Weights of a small mixture-of-experts language model, trained from scratch on English Wikipedia.
Size: 12 layers, width 96, 27.4M parameters.
Experts: 256 experts in each of 11 layers, 32 SwiGLU neurons an expert.
Training: a variant of Adam for the experts, 245M tokens, 3740 steps.
Below are experts of layer 8 (counted from 0) of a mixture-of-experts language model. Rows are named router (the router's row for the expert), gate (a neuron's input weights, with its number), up (a neuron's input weights, with its number), down (a neuron's output weights, with its number) and show model dimensions 0-95. Each number is 128 + 32 x the weight over its row's rms, rounded and kept within 0 to 255. Numbers have three digits each.
After each expert's rows: "raises" lists some tokens whose logits its average output raises strongly, later layers aside. This comes from a sample of Wikipedia text that the model never trained on.

# expert 70
router:050122122136163165155112104157115113129155180110162143181119139125153171150119125126117095181098133138143160105168073089113104090108139119126145194158140113107077140073109143110101117088113126155082130146126111199114101138101128118216122084207087111109174087173139163153096079092127155172
gate0:150181120100032154068155095128083139112087109134176112136124129143124157142180113103134069171156106162089120151117123091102151115103117077136169126128156075120107050086092135129115139154114118084148144159104179190112108178168136132159141100133088098103083109157083148149165163155060121125
up0:133172157122084153037152117151164135080107175160150124113118123135133154122149146139133100160118121163125107131097089094093135077099072088096188146137094092156104150084105110128087124068188109100131136165143117135113134157190189059163127125123121085114077084147127087131122053179149122099
down0:135175125133141114104123100136085094102101178183112124029197046098177094157152132127111159150109097089153166129082177124180118157125124164105084158121149143127146140157133111174106067168138111116186076157146144149144127127141167127094115124051150139134168124145187098128110109148126121165
raises: "ur", "u", "id", "uk", "ath"

# expert 252
router:123133162119090172097112137183116122102149127161117194131111123098185139095148136104118157193090090122108158104150069143163190144161117158156151137146134141094061200099100087141101094145114089144135106070060142126091150150125116193143062137105086139117102125081142160151141164087154173119
gate0:113172158160153095107174100119127195066184066061048142136083082122096119135109142153183164079082192156127122102166148156128112141145123117088114070125119163161114106098126119129124096118124107143162160098140120178157099110206144097150137129105139128173132129129151148175111178129180115114
up0:116138142086199137103117119117112077171128127117214152143132085104161160146162134106123116176127114146103072083120179151052131140135137170141122075054111176134127117096221126130165159121108161152164086121177114102125145127099098113118099147108174125127125075165074131107111114084162100107
down0:152147121069152090098160109127074111153149092134063099130140114123091178086134075098130123176106159086125100134133138156122086181142175121097128133139157178188167107123182131100065111163104106159143136128236123166142110053148123167070146132083088144116125125153140128155117136110137168157
raises: "atory", "ph", "ational", "ator", "ac", "ators"

# expert 131
router:132199120163141114113150098116138104202112128175086064113097160113140100161134154080146135157102111136100138194072168124124135156087104111108139130137185138131109192138117125199116148081161119097109130139149124175144091139122135046161158056103137142161130146130120174146180183184122160137
gate0:132120182124152124091176104183100149125140125143077135127159166100103076155095144131148158136059086124127053134138087093117087191160168105155160153081124142169078142158070171107150127136127138144146126162147111129090116121089201104168095174131111140170051130124107096189099089116114137151
up0:110136126103140144091169108051133156116121170130157164167164151139180100076111168131141102188173089064180087132066163111140091163169095182103179121090131143073148098161079201137146131075152132129139108098130113177127127163127160088121115124135135158144084136133178109164116126124087102098
down0:107156195061091141157148112131093141110150142150067102126045088042129078097138122110175135097115161188171137142124122113112106127145127118165148145133189117075149157171118128137083075113103145141176083156102152120125114112141176112133144095126176125091119153113168103112139146174051109159
raises: "ig", "er", "i", ","

# expert 57
router:124065096167131121111122095155058167105111170119120155171172137156159048075157148199117101130100163119130142058124125118108128113122123147105111152116139080176092171112106135144082102097120114064092083126085149101135132168065144136155107103124099068175169116093144190131126171150138130113
gate0:111120121147122121115069085114119102111082148161165106131135114110166084117081159115099133138065067145149142152110112143168079047084149120107101075200130076116158108115120190091099064088139169133114144121105137138131138100125051112067123164079118122168090118146156120113145111128072077126
up0:154185168149129140190177208147125138189123147135093093111154178109171115192161159139160137129107126107144134080094096126134123115075174206123167147173072123094090110087122108101130137177142145122081129102122142148130102172161080111147142151153136091129125069108106077098101081166154113142
down0:148158107121088125159094136108175152137129159137152118193133105126057120129155192169100081196168140116077173191168161139106124135128159154162105157135105175078124111127114110138155153143085152146118090174128112085133062130114110142105155142133132082068109163180080162066104135137086173092
raises: "cess", "ca", "ically"

# expert 22
router:131105155085126063101134179132120130101147161132131109119198114098175111129165142118152105086092107148110171072083149152109134129152161121145084110105123099172182174144119141116122133183094122147064133115140141130119119229097127093071124165051159124161070112126145172125146126093126086192
gate0:103143138109200135124074106136162125113162146103097183125102111122111133148084156161168166073134099165128115086090178110107012099187107079124120146175087119201188131074093102144095086131143121083137115097120129092172135101096125136111151083116121123104163142113129138157128133094093134156
up0:115068081119114101096146158137064126118097100148134098134169105107098139123166114121105068078128123147143162159152094166088136177066111156187137115095089123084150172152200156114136165119087154089111143148160156182083132145139085115154105161140189115066178109146160113147160111152159069112
down0:065173164120114150120131078088073189075129148130133128073152110189113120081144162137146141127099134139068126128137175196093142081113149097110167090093143121142133147158147049137179101159124082116136130167163121204097137197128119088128123170177134106125131150119135137132122123173097124184
raises: "ill", "ines", "inal", "in", "ree"

# expert 186
router:089140166129105108117157123168120149148170114175114133132151118113154105125179073131104171175135108099114129109169067131147148148096195173135095138175143133129123146152139131137115127065189168103149088138094050130130129114049079077144079173124165106080145128171147083113089060155129136084
gate0:104124138154072119071150112082122123041148075129118143114138204172090104068099119170132116173165134133132106153118172139166166206147157145084104121111177153115116157141128165170090122111118072111107114147128093122185118078147172066130132142130121060105133124074105114140074144148126120113
up0:055121123139174111182128104074143154149147104073145172153149085113167094221101111107093142058085171123128154089092125116105084045133115137122126126127144119163104092128109105149142111139132163133091150152150136130073144222141159175147161128125133161127128129132174113155140138204149118140
down0:185106091133142130164105088118119090179149117125119130136104118151148153135158080081186114070143081110132116132135171126181057093141111132140114144108113107104133199132166070139150090141162122087147111095142165098140081154142127141090173087187113116155184140112190144159190107189098149182
raises: "l", "s", "lo"

# expert 172
router:097148169137150123142130086124143092135162137161147148136067081161121062139120084077123187073140118174112123126112073065128166126133141197140060112141181147119133111115087169131106115131213169104080106154146142124171118140124187147124151178175139172079097123160148119090099147096156118139
gate0:138188163136133117079184177132124115063130085131060160123120173131131169139130159215107134149093139077106079109124116116132124108162161160178130144079088129137128083169175129149094131124106075157131139138164141129136099137063055056110117096128144156138158154155134059142115141160101122109
up0:141143125091123110085108136191138157169128131132191138139184078072131142113164096080185111085091096121127179083107131143137084143106117073106119052119112102099185191090130101111139159157115137143118147091127169206133173164171171107138107145107163111135119095123130173086108083092142108152
down0:151045100102190097112083131149127092160103114153089130139155141172095134163107112094195112134101175073127169165077105144176113162113048198120077092141106077131124088117093122136149107113139123171101164104169150145126168130103181108089094145146114101149136144094155156161124090090124127087
raises: " (", " -", " –", ".", ";"